config = dict(
    n_layer=9,
    d_model=512,
    n_experts=40,
    experts_per_token=2,
    d_expert=144,
    d_shared_expert=0,
    activation='swiglu',
    moe_layers=[1, 2, 3, 4, 5, 6, 7, 8],
    router_score='sigmoid',
    normalize_top_k=True,
    routed_scale=1.5,
    balance_loss=0.00229,
    balance_bias=False,
    n_groups=8,
    groups_per_token=2,
    init_std_router=0.0152,
    lr_router=0.000479,
    vocab_size=32000,
    norm='rmsnorm',
    norm_eps=1e-05,
    tie_embeddings='early',
    optimizer='muon_variant',
    lr=0.00205,
    beta1=0.95,
    grad_clip=1.0,
    batch_tokens=65536,
    seq_len=1024,
    train_tokens=462600000,
    steps=7059,
    dataset='wikipedia_en',
)
Below are experts of layer 5 (counted from 0) of a mixture-of-experts language model. Rows are named router (the router's row for the expert), gate (a neuron's input weights, with its number), up (a neuron's input weights, with its number) and show model dimensions 128-255. Each number is 200 + 40 x the weight over its row's rms, rounded and kept within 0 to 999.
After each expert's rows: "mostly gets" lists some tokens that are sent to it at least half of the time; "comes after" lists some tokens at least twice as common just before its tokens as in all text. This comes from a sample of Wikipedia text that the model never trained on. Tokens count by the router's weight.

# expert 15
router,169,232,137,240,214,207,171,203,189,218,212,208,192,153,218,222,182,174,207,268,225,180,258,121,176,197,89,222,178,250,87,234,174,277,185,142,182,198,179,158,245,223,166,196,168,196,205,200,226,230,151,205,187,194,200,208,186,142,166,204,235,176,126,190,232,262,230,215,202,215,142,159,203,161,144,227,103,191,204,224,211,153,210,120,242,147,170,188,166,180,209,175,261,215,143,213,254,173,255,150,302,229,244,203,183,266,190,229,181,213,165,212,205,212,221,150,126,179,215,141,196,182,226,151,231,234,115,166
gate0,232,232,192,203,251,227,157,175,180,291,182,308,175,220,156,251,189,188,174,256,140,222,239,211,208,150,187,187,167,207,198,211,217,214,150,229,214,223,239,170,248,167,181,168,219,250,237,210,274,191,206,237,236,196,186,167,250,235,153,156,242,237,221,236,216,175,220,230,181,180,145,168,174,144,231,204,198,183,196,224,237,188,182,214,218,165,181,168,215,207,250,176,216,116,265,273,257,149,141,131,170,237,209,177,85,220,230,192,247,237,147,142,161,214,163,148,61,227,222,279,238,203,237,170,229,215,185,168
up0,122,193,198,260,207,112,170,233,149,200,180,204,130,211,193,150,284,178,235,225,168,227,195,238,162,242,208,275,275,180,189,161,203,228,166,256,147,235,304,214,131,200,268,243,156,195,107,240,200,233,233,219,148,137,169,233,186,207,225,238,257,172,131,146,196,174,160,179,246,151,240,200,224,222,227,260,197,177,187,172,195,217,183,245,184,130,193,213,236,152,157,290,120,181,211,228,120,215,185,237,154,171,223,271,157,195,232,181,206,152,174,166,124,158,265,207,244,203,244,155,168,169,192,172,205,153,220,174
mostly gets: " Votes", "History", " Candidate", " Length", "Personal", "See"
comes after: "==", " |", "-", "\n", "|", "==="

# expert 11
router,256,167,167,135,281,198,104,243,199,256,154,256,180,170,181,178,167,232,200,312,159,130,230,226,163,194,218,165,149,234,186,198,231,233,173,200,165,213,217,176,266,196,221,160,168,145,259,199,197,266,199,184,181,145,168,269,204,147,157,181,158,214,195,184,252,199,151,139,145,190,144,181,218,235,188,212,173,176,192,208,179,133,195,187,173,225,169,182,221,171,215,115,227,162,201,192,267,146,214,178,239,218,180,188,189,313,208,182,202,207,170,231,185,199,149,164,106,165,192,123,240,247,143,192,174,262,148,127
gate0,245,235,215,294,224,280,149,189,225,162,201,207,198,197,241,212,174,192,231,175,120,241,133,241,202,159,188,211,207,255,185,183,197,126,161,211,190,226,220,197,250,240,219,221,255,167,231,201,125,269,216,171,156,197,245,192,201,201,198,233,307,220,93,188,240,195,153,219,129,170,162,212,186,219,201,189,154,196,229,231,173,236,234,184,191,139,149,195,113,177,138,241,255,184,213,143,246,295,221,172,188,164,196,321,197,296,222,220,222,190,147,242,124,191,200,194,230,190,151,261,188,194,155,202,244,231,230,102
up0,192,160,98,283,285,187,188,171,227,207,195,245,229,300,219,253,265,186,252,285,254,208,186,221,229,226,239,247,202,184,241,207,240,219,202,209,225,187,217,198,179,226,239,176,190,199,173,170,175,233,214,227,143,201,195,216,219,272,144,246,248,182,183,149,139,201,185,179,157,127,222,248,210,214,170,171,205,243,170,203,216,177,234,158,260,211,212,205,209,203,175,128,212,194,274,258,215,210,276,173,232,220,159,135,156,161,223,165,216,172,202,275,206,137,202,260,259,244,204,93,231,144,254,144,225,209,174,297
mostly gets: "|", "---|---|---|---|", "|---|", "|---|---|", "|---|---|---|", "′"
comes after: "\n", " |", ".", ")", " =", "---|---|---|---|"

# expert 37
router,219,142,182,174,218,193,148,204,162,207,210,94,195,145,120,212,169,185,212,195,213,175,206,189,122,171,158,250,145,175,164,234,202,163,144,141,190,160,205,159,342,169,135,202,222,210,175,174,182,145,221,147,229,177,194,219,220,171,197,210,257,186,196,233,297,194,253,120,132,204,160,211,148,214,137,216,149,188,141,173,176,184,181,145,207,159,149,219,201,181,167,188,223,230,158,170,179,178,255,207,165,222,193,160,184,266,135,212,159,106,270,221,240,163,194,203,171,156,179,207,222,217,208,147,182,237,220,219
gate0,187,195,197,138,188,165,246,230,214,220,152,216,125,195,204,258,194,239,183,195,227,181,244,181,237,167,242,235,222,290,155,227,171,226,181,149,255,149,235,243,161,146,128,163,196,278,146,157,200,199,215,182,188,150,111,281,112,235,174,215,191,228,217,156,223,152,199,220,183,122,136,184,223,211,172,187,223,233,263,160,262,258,204,105,247,264,173,220,209,170,179,231,178,176,216,149,92,180,254,242,176,179,151,210,227,188,274,214,114,176,197,203,187,191,171,204,167,125,274,204,159,201,212,213,249,142,177,212
up0,191,230,170,206,173,178,126,190,230,268,250,164,255,257,186,233,320,205,205,240,201,265,244,216,233,237,176,199,190,285,159,216,254,225,183,222,278,224,152,176,146,262,284,172,255,244,180,197,195,144,243,193,201,147,165,149,208,252,253,223,203,263,283,162,191,153,232,211,246,212,156,183,220,211,129,298,131,81,209,231,203,168,211,229,136,234,148,202,148,210,98,187,139,219,207,189,196,201,164,166,215,188,180,234,225,295,156,195,223,262,175,195,233,160,208,182,156,130,173,333,273,217,204,213,152,204,225,181
mostly gets: "\".", ").", ".\"", "==", " 2025.", " 2015."
comes after: "\n", "==", ".", " ==", "===", " ==="

# expert 17
router,205,137,122,142,242,211,205,202,172,235,254,263,153,108,208,184,176,179,209,145,214,242,269,125,171,198,185,245,165,191,162,177,207,234,196,180,179,188,203,188,206,172,169,237,170,223,239,165,178,223,220,176,196,233,171,139,153,169,137,228,175,160,189,218,286,203,250,104,176,244,179,220,218,170,158,295,197,167,163,149,188,164,207,181,121,201,134,158,183,207,149,221,183,214,142,278,200,189,273,179,222,234,203,201,253,232,151,198,190,204,192,218,190,200,202,216,138,202,105,172,215,254,155,163,195,173,187,161
gate0,181,171,275,265,243,181,125,213,200,260,145,216,130,177,253,216,214,157,234,231,178,208,202,164,185,236,218,162,148,179,217,222,209,163,225,211,201,199,254,206,231,193,169,298,198,196,237,122,132,254,228,230,244,236,216,190,180,201,164,128,205,242,174,189,214,228,293,253,202,118,145,123,124,265,261,248,163,174,255,268,168,205,143,226,190,260,199,176,174,189,238,152,257,178,197,241,205,205,123,249,233,223,177,176,222,214,212,231,219,176,256,214,157,182,208,217,175,256,165,159,99,193,158,178,195,111,184,132
up0,132,273,124,205,191,195,202,218,142,215,228,99,244,192,236,154,311,225,260,244,176,104,174,259,205,203,224,204,256,175,192,245,288,153,151,147,242,193,186,142,224,231,226,176,167,201,166,226,150,176,226,278,212,203,142,206,166,196,210,267,152,196,176,189,176,170,93,232,112,212,242,275,197,203,162,204,268,178,153,196,272,217,174,199,242,225,133,196,158,136,142,145,187,212,164,176,271,168,174,194,265,251,188,192,237,202,187,202,193,166,166,262,230,202,150,230,210,137,261,234,290,189,212,198,230,199,242,203
mostly gets: " century", " 2025,", " 2020,", " 2022,", " 1987", " 2005"
comes after: " of", " in", " In", "In", " August", " October"

# expert 20
router,237,164,164,171,209,233,148,161,197,232,140,171,253,183,219,210,209,207,207,234,222,198,247,180,245,230,203,179,195,214,217,165,143,196,103,178,206,166,223,235,246,207,156,238,236,199,201,132,212,285,211,182,186,161,208,191,223,163,155,194,214,224,173,245,261,179,254,196,200,188,244,172,218,198,211,244,189,185,184,182,203,170,207,241,180,167,157,174,192,194,170,223,180,257,133,273,190,144,223,181,340,171,217,208,113,268,228,261,214,209,104,237,199,172,178,194,180,142,152,154,206,167,238,151,209,190,171,206
gate0,198,251,203,170,171,169,209,196,169,224,239,206,238,189,179,139,193,255,175,243,192,187,175,183,182,230,129,188,213,273,205,208,170,204,150,191,314,103,146,168,205,147,209,133,156,242,257,186,269,221,209,181,177,195,153,208,220,186,139,231,279,209,181,199,169,230,270,218,172,221,194,209,168,168,245,229,160,239,185,206,178,183,162,226,206,197,267,158,185,192,166,238,167,225,227,228,185,256,188,181,247,256,223,193,174,111,264,100,206,129,174,206,175,196,167,180,206,233,175,151,226,241,249,207,231,165,241,182
up0,222,203,208,233,123,179,220,162,176,142,238,147,199,243,157,194,240,183,222,215,208,189,225,171,174,246,285,195,195,239,178,193,171,241,168,197,215,291,170,186,201,164,241,225,165,209,182,203,167,191,171,220,200,165,216,193,194,183,165,248,188,199,272,230,187,288,241,165,221,159,185,177,195,221,195,212,184,259,221,172,253,212,193,239,224,238,199,182,197,164,195,210,203,228,291,206,167,160,250,201,184,198,253,195,135,195,202,154,188,204,170,163,175,246,280,171,188,237,198,238,193,228,239,221,220,260,141,216
mostly gets: "cep", "comp", "cur", "spec", "cor", "exp"
comes after: " ", "-", " \"", " re", " a", " un"

# expert 16
router,240,185,189,167,189,231,130,191,177,248,213,169,250,152,213,161,158,225,255,243,233,179,198,125,205,187,195,240,164,164,168,242,146,206,122,211,215,276,190,126,204,184,184,243,233,151,224,170,145,214,219,173,137,145,245,196,190,170,224,252,150,221,232,247,234,214,194,185,154,209,162,207,185,192,144,261,235,132,237,246,234,197,200,134,181,242,171,210,169,164,106,169,194,182,143,214,299,251,192,148,186,216,182,229,207,232,180,196,193,209,148,248,207,182,220,233,171,171,175,172,216,226,193,192,197,171,188,210
gate0,202,139,225,250,193,186,159,163,178,199,157,236,199,104,212,199,190,206,129,219,240,150,289,180,238,236,221,170,182,296,198,202,205,233,247,201,182,177,167,235,225,147,194,200,218,147,208,175,233,224,219,244,217,179,147,134,165,190,161,216,186,287,222,190,188,82,224,234,172,193,149,231,158,213,184,163,176,157,165,220,143,210,223,225,130,201,184,163,172,182,269,159,165,131,160,209,231,243,248,189,234,135,155,159,262,239,95,175,174,250,169,142,163,237,273,262,210,216,202,209,217,204,168,220,246,187,133,192
up0,200,216,200,199,227,228,171,180,194,182,196,192,165,147,204,165,266,194,257,229,170,356,160,116,211,129,169,135,143,192,208,173,207,153,191,189,148,212,135,191,289,209,198,242,182,185,243,161,252,225,175,217,224,143,219,247,184,149,201,192,185,216,209,146,190,256,209,219,187,195,245,199,213,150,224,147,174,173,200,132,216,249,295,172,260,246,184,182,249,186,171,213,284,224,182,206,126,216,124,198,180,179,194,164,189,256,181,225,159,220,211,266,240,210,299,190,239,257,136,218,136,235,123,217,193,229,182,203
mostly gets: " there", " After", " due", " However", " There", " after"
comes after: ".", ",", " as", " was", " were", "ed"

# expert 7
router,195,110,181,215,192,172,159,190,148,202,182,195,175,161,230,196,210,148,261,224,184,159,234,178,159,216,210,232,182,195,173,207,238,203,153,210,191,173,212,145,200,252,173,203,180,252,173,193,189,198,222,198,202,173,210,253,146,105,176,194,193,233,158,212,254,224,177,144,158,296,214,182,179,194,208,173,150,219,148,239,201,183,198,236,182,207,223,187,74,173,163,215,217,150,176,185,242,253,250,217,221,183,152,166,172,225,162,204,231,232,220,259,270,172,174,179,210,203,212,239,207,217,138,160,130,190,194,171
gate0,202,268,200,156,164,210,232,199,181,177,203,211,201,179,177,177,119,118,185,293,261,235,211,205,145,190,149,186,168,215,212,176,201,200,187,170,212,222,171,168,224,237,184,193,197,280,257,117,245,242,142,214,229,208,253,196,147,218,149,251,200,179,202,208,219,191,176,208,288,224,253,275,194,137,170,229,175,248,228,219,214,151,216,190,222,154,201,226,212,158,127,211,229,121,204,256,178,152,226,307,169,266,244,209,159,207,191,178,169,209,241,222,134,183,239,178,179,201,196,236,240,160,170,240,132,165,198,294
up0,237,222,137,196,163,171,134,157,211,231,270,228,209,243,157,270,296,207,166,157,195,153,234,152,264,252,175,140,231,189,216,221,138,222,201,175,208,173,205,150,164,200,184,196,204,183,191,215,155,263,228,229,184,190,136,218,185,162,257,106,234,178,127,243,175,249,147,140,149,285,227,218,159,159,255,272,240,271,214,202,206,252,228,140,193,134,201,186,169,225,214,178,190,182,174,188,175,216,198,201,198,192,271,190,224,244,194,261,210,143,158,128,201,166,130,200,165,223,285,160,193,264,235,257,200,229,167,175
mostly gets: " been", " became", " was", " began", " took", " made"
comes after: " was", " is", " were", " he", " are", " be"

# expert 28
router,195,188,168,185,191,224,240,202,197,159,189,210,229,158,231,188,199,149,199,209,208,227,191,187,207,153,185,289,210,204,193,158,219,243,129,146,200,171,235,178,220,232,136,231,209,251,218,88,198,165,222,176,188,194,151,212,182,170,238,230,185,210,171,216,322,205,216,161,122,212,179,161,323,176,173,223,186,273,169,182,224,195,271,199,178,167,129,191,101,184,176,228,167,175,154,218,155,200,262,157,246,183,244,191,188,203,167,217,213,215,176,258,197,214,201,153,181,195,185,176,221,225,134,177,194,195,205,153
gate0,209,210,219,195,203,164,226,235,194,187,266,155,196,218,176,210,217,190,129,206,216,211,197,179,233,243,69,225,232,155,223,188,162,188,101,213,189,164,191,177,234,231,219,240,163,195,164,150,184,200,166,202,214,130,279,199,214,78,234,242,211,192,130,162,183,229,199,202,226,184,167,177,215,244,288,174,219,260,187,178,162,223,149,224,211,201,191,170,170,184,213,277,227,246,228,198,219,116,195,191,221,270,189,157,199,261,200,233,199,209,277,227,154,235,219,214,213,230,191,143,170,257,154,201,145,225,140,173
up0,226,250,200,142,202,189,248,175,171,233,153,203,198,187,153,179,229,157,270,124,184,288,229,169,234,175,236,176,240,162,229,211,206,218,178,132,220,313,190,215,220,187,275,291,247,247,229,214,164,197,181,227,198,207,214,181,182,112,225,211,177,199,250,167,145,182,246,216,186,179,197,132,246,273,268,151,228,267,150,180,169,191,183,180,211,201,163,143,212,147,198,149,175,142,170,175,161,170,135,219,233,276,177,146,275,193,192,221,250,212,169,177,165,174,213,167,87,203,206,252,270,197,269,163,255,181,279,217
mostly gets: " ", " 0;", " 5;", " —", " 3;", " 1;"
comes after: " |", " ", " 0", " —", "|", ";"

# expert 10
router,149,100,214,156,239,170,220,151,165,230,173,212,149,171,278,235,224,193,202,221,192,182,198,163,243,167,181,244,167,251,212,160,210,313,187,106,201,184,199,207,280,222,197,243,249,182,158,269,162,228,217,204,193,153,175,126,238,146,188,270,182,130,106,191,265,178,231,183,194,192,216,102,203,158,248,265,202,173,156,196,225,213,239,189,113,135,147,208,199,169,173,265,208,213,199,276,231,129,230,190,198,238,145,161,163,292,141,228,215,229,230,209,164,171,228,198,165,209,220,132,176,169,165,90,186,198,210,173
gate0,189,184,142,163,206,152,240,209,175,198,130,233,218,255,209,162,140,268,241,240,223,199,179,115,130,152,152,168,232,202,222,195,235,246,191,318,233,267,238,126,163,218,203,188,189,234,184,217,166,142,250,210,165,185,197,219,152,224,239,130,227,136,258,189,149,230,130,267,199,258,196,244,255,248,144,186,241,201,199,226,198,163,226,181,296,159,218,222,201,242,153,165,185,285,238,178,190,192,189,213,193,171,182,176,161,309,191,216,219,252,214,261,185,184,229,248,181,143,202,189,213,186,202,172,270,236,158,209
up0,232,185,192,131,176,238,175,227,111,237,249,177,173,162,255,170,263,186,178,166,165,135,188,209,240,187,162,243,237,242,208,164,172,259,204,205,272,211,146,229,244,164,202,157,197,158,160,217,186,255,152,199,188,219,117,221,227,228,186,234,239,171,243,199,212,199,188,181,190,176,233,206,310,213,201,259,154,178,208,229,228,177,229,229,192,263,208,182,275,215,179,227,138,191,137,241,185,232,187,208,270,136,277,211,180,169,199,222,239,251,248,154,234,58,245,249,161,280,156,116,170,178,179,144,234,213,213,286
mostly gets: " and", " where", " but", " when", " because", " which"
comes after: ",", "s", " However", " well", "),", " where"

# expert 4
router,221,179,170,164,287,190,177,209,142,157,207,195,287,198,162,187,183,175,184,196,236,201,265,147,236,252,228,240,165,196,168,243,232,243,176,138,241,120,226,188,236,213,193,206,199,251,225,201,120,233,262,239,189,199,163,244,183,175,175,243,199,176,212,221,221,236,234,154,178,227,184,119,253,179,215,236,216,142,165,186,184,236,178,153,216,202,170,119,164,220,136,181,184,215,113,228,210,257,286,205,199,220,200,200,256,200,176,175,147,227,169,249,182,183,224,121,166,161,109,144,258,272,165,135,186,221,197,140
gate0,181,284,189,242,168,152,196,202,229,206,214,192,137,237,172,167,137,157,204,180,187,149,214,163,215,157,263,212,162,264,195,144,206,178,137,215,228,211,217,255,182,150,261,199,298,160,210,130,119,229,204,182,162,161,88,140,198,175,226,148,248,139,164,193,226,233,182,163,197,277,184,218,189,198,190,199,122,227,200,210,236,231,97,165,222,229,193,146,162,216,211,237,201,126,160,287,206,230,186,196,163,206,197,183,163,190,245,190,128,224,235,191,147,165,190,207,191,195,219,206,254,204,220,227,224,171,229,174
up0,186,211,196,158,174,165,212,155,146,252,224,193,249,168,186,205,224,221,220,151,205,189,187,240,221,191,265,169,219,233,217,218,226,208,206,200,209,182,192,247,167,214,198,145,178,295,151,230,213,175,228,191,209,225,240,243,114,165,142,153,154,248,140,189,291,207,158,185,185,206,178,261,218,195,145,235,170,168,141,218,247,186,214,242,245,194,157,196,163,168,178,214,217,209,218,221,159,184,129,149,288,185,237,238,234,130,179,142,223,222,187,172,239,224,135,87,184,180,172,195,137,241,230,291,191,270,191,217
mostly gets: "present", "–19", "incumbent", " pp", " (18", "2019"
comes after: " (", ",", "–19", "born", "–", "/"

# expert 18
router,146,106,134,193,203,218,210,243,217,267,182,198,232,123,206,117,176,229,237,195,200,166,174,123,201,269,184,219,217,212,149,197,223,218,112,230,171,188,231,207,228,156,210,251,198,209,175,165,187,155,247,193,169,192,168,272,189,184,189,192,191,248,115,221,254,269,213,237,135,202,269,86,219,170,112,173,174,210,161,224,235,172,210,156,194,194,199,197,168,212,258,245,192,203,154,274,174,189,241,179,263,161,175,218,189,272,132,138,106,183,197,213,223,222,167,186,172,164,185,160,180,303,241,230,161,169,114,170
gate0,235,146,232,173,157,212,151,194,145,231,294,270,117,200,185,193,217,182,225,204,186,226,165,157,168,194,212,211,204,167,228,207,175,230,211,200,195,185,212,227,273,149,239,234,255,216,190,181,223,160,218,139,231,218,171,247,180,232,167,252,208,151,163,255,145,228,197,207,237,212,224,223,189,151,226,236,178,246,167,233,167,174,225,193,228,213,215,162,219,286,260,133,207,262,217,203,259,218,184,111,160,172,200,214,196,203,183,177,126,179,194,208,160,173,201,227,215,225,159,197,192,236,164,144,253,263,230,228
up0,178,203,257,262,223,246,213,250,189,194,252,140,152,229,187,176,271,167,189,164,268,240,225,184,189,233,125,276,157,214,206,203,159,192,259,199,214,181,288,138,169,190,239,210,189,204,131,204,183,144,217,204,203,187,198,198,162,219,181,151,184,240,179,169,185,239,171,143,102,185,180,185,216,220,139,202,189,208,221,265,167,231,158,168,288,236,266,203,221,139,182,245,194,273,210,189,208,228,159,242,197,246,196,226,179,206,162,152,221,157,241,261,197,209,218,158,186,247,132,201,230,229,214,227,210,225,190,140
mostly gets: " ±%", " %", " 0;", " Density", " −", " votes"
comes after: " |", " 0", " 1", " ", " 2", "|"

# expert 34
router,200,195,179,250,156,132,146,218,191,254,235,242,272,164,204,187,203,211,209,218,221,201,205,167,194,211,178,264,166,178,165,252,208,236,143,198,151,206,174,217,222,133,200,210,271,239,101,280,243,174,176,115,190,183,204,243,226,198,171,245,208,169,138,244,235,210,243,187,169,185,205,199,180,177,131,228,238,171,151,265,140,177,197,227,172,188,200,229,89,195,107,187,176,129,190,251,159,162,228,189,285,209,304,281,209,232,192,200,183,182,184,323,237,265,145,149,157,144,214,184,242,221,233,185,205,175,213,168
gate0,252,197,208,202,235,145,144,130,156,170,149,185,126,216,216,141,171,197,199,196,248,151,129,201,242,219,197,255,219,202,238,206,168,291,203,249,274,146,221,129,206,166,223,204,217,235,155,204,185,258,168,242,245,198,183,205,136,227,190,154,194,214,145,211,205,187,191,202,178,159,179,207,158,221,231,168,194,157,237,190,200,188,131,173,182,172,179,251,227,161,229,177,170,210,262,215,176,255,239,191,121,170,182,268,218,163,249,200,199,233,199,225,175,187,228,194,201,191,170,224,188,263,221,261,267,236,297,213
up0,191,167,247,137,156,222,292,190,212,226,224,172,128,168,186,180,281,174,184,166,211,229,196,220,277,165,196,126,127,187,217,232,209,233,176,184,173,165,168,189,215,190,182,288,147,177,191,168,287,121,155,153,242,82,189,251,205,221,234,84,233,157,182,264,207,217,178,167,226,195,251,198,165,216,285,222,142,214,225,194,203,241,221,245,229,231,281,179,167,246,246,246,204,208,255,170,262,204,228,185,110,258,213,192,267,214,179,187,192,167,228,213,273,276,216,237,225,206,173,175,249,190,161,192,170,155,152,241
mostly gets: " Genus", " Coordinates", " Website", " Synonyms", " Clade", " Length"
comes after: "-", "\n", ":", " •", " Born", " Genus"

# expert 29
router,178,185,186,154,181,217,120,220,186,238,198,243,233,146,224,196,160,199,227,251,219,194,238,173,130,229,149,190,162,171,193,167,174,265,181,191,130,200,218,165,296,244,140,208,185,187,201,172,158,141,184,179,140,198,162,258,161,224,145,167,257,174,181,272,213,160,224,149,162,138,122,178,248,204,190,246,170,181,217,222,167,112,167,185,219,197,207,186,166,183,172,149,176,212,153,272,214,240,257,158,214,176,179,222,254,247,169,220,191,199,196,222,150,200,256,252,134,179,148,94,102,237,181,183,260,248,242,150
gate0,192,178,171,180,214,165,153,159,234,178,255,220,218,205,189,232,209,214,141,204,207,200,227,216,234,158,121,169,236,270,263,260,194,245,169,195,173,148,256,204,186,227,173,170,182,192,250,151,171,248,185,145,265,136,246,170,106,166,174,156,218,242,229,199,200,259,184,172,144,194,182,157,238,197,166,281,151,204,215,201,252,240,206,211,173,263,253,189,217,224,223,219,224,246,230,199,214,240,183,131,240,271,232,175,212,201,291,185,215,119,196,165,184,222,151,148,177,230,239,140,137,187,195,290,160,197,149,133
up0,215,133,242,248,129,249,159,192,286,158,163,207,225,304,251,215,273,189,226,150,263,190,153,187,149,243,146,215,242,178,173,157,262,158,201,191,288,193,195,142,116,167,258,209,226,231,230,216,222,212,120,186,215,219,218,176,198,221,277,148,283,167,205,166,200,100,212,208,183,200,196,192,198,185,262,198,147,244,221,166,220,179,245,207,179,104,261,185,172,205,158,226,235,226,143,167,255,213,202,172,189,193,203,213,252,190,217,249,156,241,227,180,235,180,224,242,197,180,203,207,183,187,161,148,170,236,176,201
mostly gets: " States", " British", " California", " Russian", " India", " European"
comes after: " the", ",", " in", " of", " United", " New"

# expert 39
router,202,138,165,184,197,209,241,207,186,223,164,247,192,199,227,219,192,150,235,215,213,163,254,145,229,228,234,243,282,250,150,199,245,305,189,159,183,183,233,188,192,183,95,203,264,207,175,232,214,167,222,144,250,217,201,221,196,191,248,191,209,186,192,233,250,160,204,173,152,253,205,175,160,185,178,165,219,182,139,183,148,233,196,120,188,180,218,238,161,281,138,221,161,160,173,247,271,195,252,229,214,170,175,169,187,290,211,262,176,207,240,266,153,193,223,171,143,186,179,152,181,184,166,163,241,243,229,198
gate0,230,210,254,257,191,206,201,178,197,208,285,194,250,145,177,208,115,241,213,231,242,172,172,184,183,206,196,202,165,258,200,264,225,133,172,198,200,247,210,106,211,181,259,198,189,232,194,257,232,217,191,228,210,247,234,181,221,219,251,114,217,231,187,259,201,238,182,209,194,199,183,202,241,260,149,183,223,228,194,273,220,159,179,216,185,182,260,261,182,176,220,215,262,205,215,220,152,253,188,104,155,155,183,231,196,168,228,113,157,181,247,216,230,104,215,239,196,175,169,169,146,227,174,159,156,186,198,247
up0,154,193,176,180,250,210,129,238,263,208,189,180,163,188,236,161,217,195,185,248,142,212,232,264,204,194,228,245,136,146,189,186,236,198,252,271,260,159,149,195,178,228,206,234,187,242,250,162,204,213,170,184,157,221,181,211,169,239,152,211,249,190,190,199,240,173,142,190,257,172,283,226,271,190,226,221,195,180,221,144,317,247,215,214,165,256,231,187,191,203,198,163,245,170,263,238,193,242,212,243,209,240,188,195,212,205,260,160,219,174,134,156,191,261,217,286,179,233,199,165,228,190,190,212,283,227,233,227
mostly gets: " including", " such", " as", " named", " like", " either"
comes after: ",", "s", " such", " known", " served", "\","

# expert 22
router,246,177,170,200,176,264,125,177,180,265,205,159,213,186,223,199,126,127,210,188,175,203,235,137,199,168,200,182,211,221,137,194,205,243,144,150,264,244,200,231,277,228,158,209,216,193,159,177,194,222,138,197,99,211,154,203,114,157,131,254,209,156,168,250,287,204,270,162,220,210,232,107,190,221,173,250,179,145,117,150,131,173,169,166,212,165,123,158,217,147,210,248,190,193,148,185,217,213,222,168,281,181,264,184,138,279,128,216,214,211,135,219,242,238,213,155,211,145,91,145,263,206,234,126,185,146,170,218
gate0,238,158,153,162,158,178,223,251,244,206,203,206,247,130,284,193,189,231,150,237,107,240,244,188,222,109,216,272,191,205,151,205,162,216,273,196,199,189,124,187,228,222,183,224,212,234,162,247,174,198,174,256,183,122,125,222,159,186,201,199,119,209,127,193,213,114,150,209,179,145,244,243,220,180,200,129,274,208,209,140,254,195,143,256,206,198,220,187,293,223,230,169,203,197,207,283,181,178,141,179,206,180,202,183,156,199,234,199,218,208,194,201,261,197,249,197,188,122,159,222,193,164,203,135,207,201,247,193
up0,222,231,167,179,215,210,183,285,238,189,208,141,76,187,241,188,254,234,216,166,224,216,169,291,154,201,225,174,248,204,208,275,250,162,132,133,216,205,194,220,150,286,220,246,244,140,267,268,182,183,61,201,197,268,241,231,188,179,173,135,127,247,214,187,225,246,213,232,179,180,237,244,168,198,226,191,179,168,180,200,120,208,248,158,165,145,203,233,177,274,247,215,190,166,241,237,140,176,199,190,179,163,169,231,217,200,192,168,174,253,212,222,155,178,183,163,224,203,215,210,139,231,131,162,189,157,139,232
mostly gets: " social", " white", " metal", " religious", " rock", " energy"
comes after: " a", " and", " of", " an", " or", " with"

# expert 23
router,245,170,181,201,186,159,195,129,156,205,219,165,212,205,161,209,190,160,298,221,185,169,224,202,197,234,225,177,171,184,167,200,230,227,161,169,208,163,188,163,211,224,259,202,257,224,187,159,185,193,226,207,167,208,176,262,218,165,177,171,212,215,173,238,275,259,168,182,164,195,211,119,200,185,207,167,167,217,166,237,221,185,189,266,169,204,173,152,125,194,182,283,164,173,177,264,270,93,269,174,191,239,191,194,168,286,123,217,154,167,228,266,221,218,184,155,230,248,211,229,164,171,194,71,253,225,265,148
gate0,180,186,211,227,173,145,214,217,222,143,245,173,128,188,208,144,132,223,227,213,166,200,214,248,164,157,152,209,171,203,178,122,162,254,222,284,212,251,90,200,212,201,256,161,241,208,228,273,216,240,200,285,181,209,159,246,177,173,260,206,275,163,138,230,134,231,248,174,197,177,187,231,225,180,218,207,142,95,152,199,190,237,209,169,157,149,214,192,139,167,259,221,248,211,224,135,228,242,176,154,277,229,234,206,229,229,220,146,153,194,214,202,167,198,144,135,190,144,195,201,168,180,219,220,212,230,157,99
up0,184,184,197,193,218,229,150,200,204,157,217,135,210,136,182,208,319,146,198,150,261,162,204,211,212,227,252,186,173,218,190,254,218,132,115,185,184,124,104,191,163,196,181,153,164,198,232,183,144,203,108,189,285,213,197,163,176,124,196,263,193,241,284,216,177,165,124,189,227,204,231,158,202,254,182,195,190,195,209,184,162,195,121,182,211,201,227,229,265,179,172,170,231,219,227,229,150,169,135,202,209,161,169,177,227,240,182,235,261,163,191,225,286,161,163,187,254,191,211,188,184,189,132,105,165,199,284,210
mostly gets: " have", " has", " could", " would", " been", " not"
comes after: " to", " he", " and", " that", " who", " which"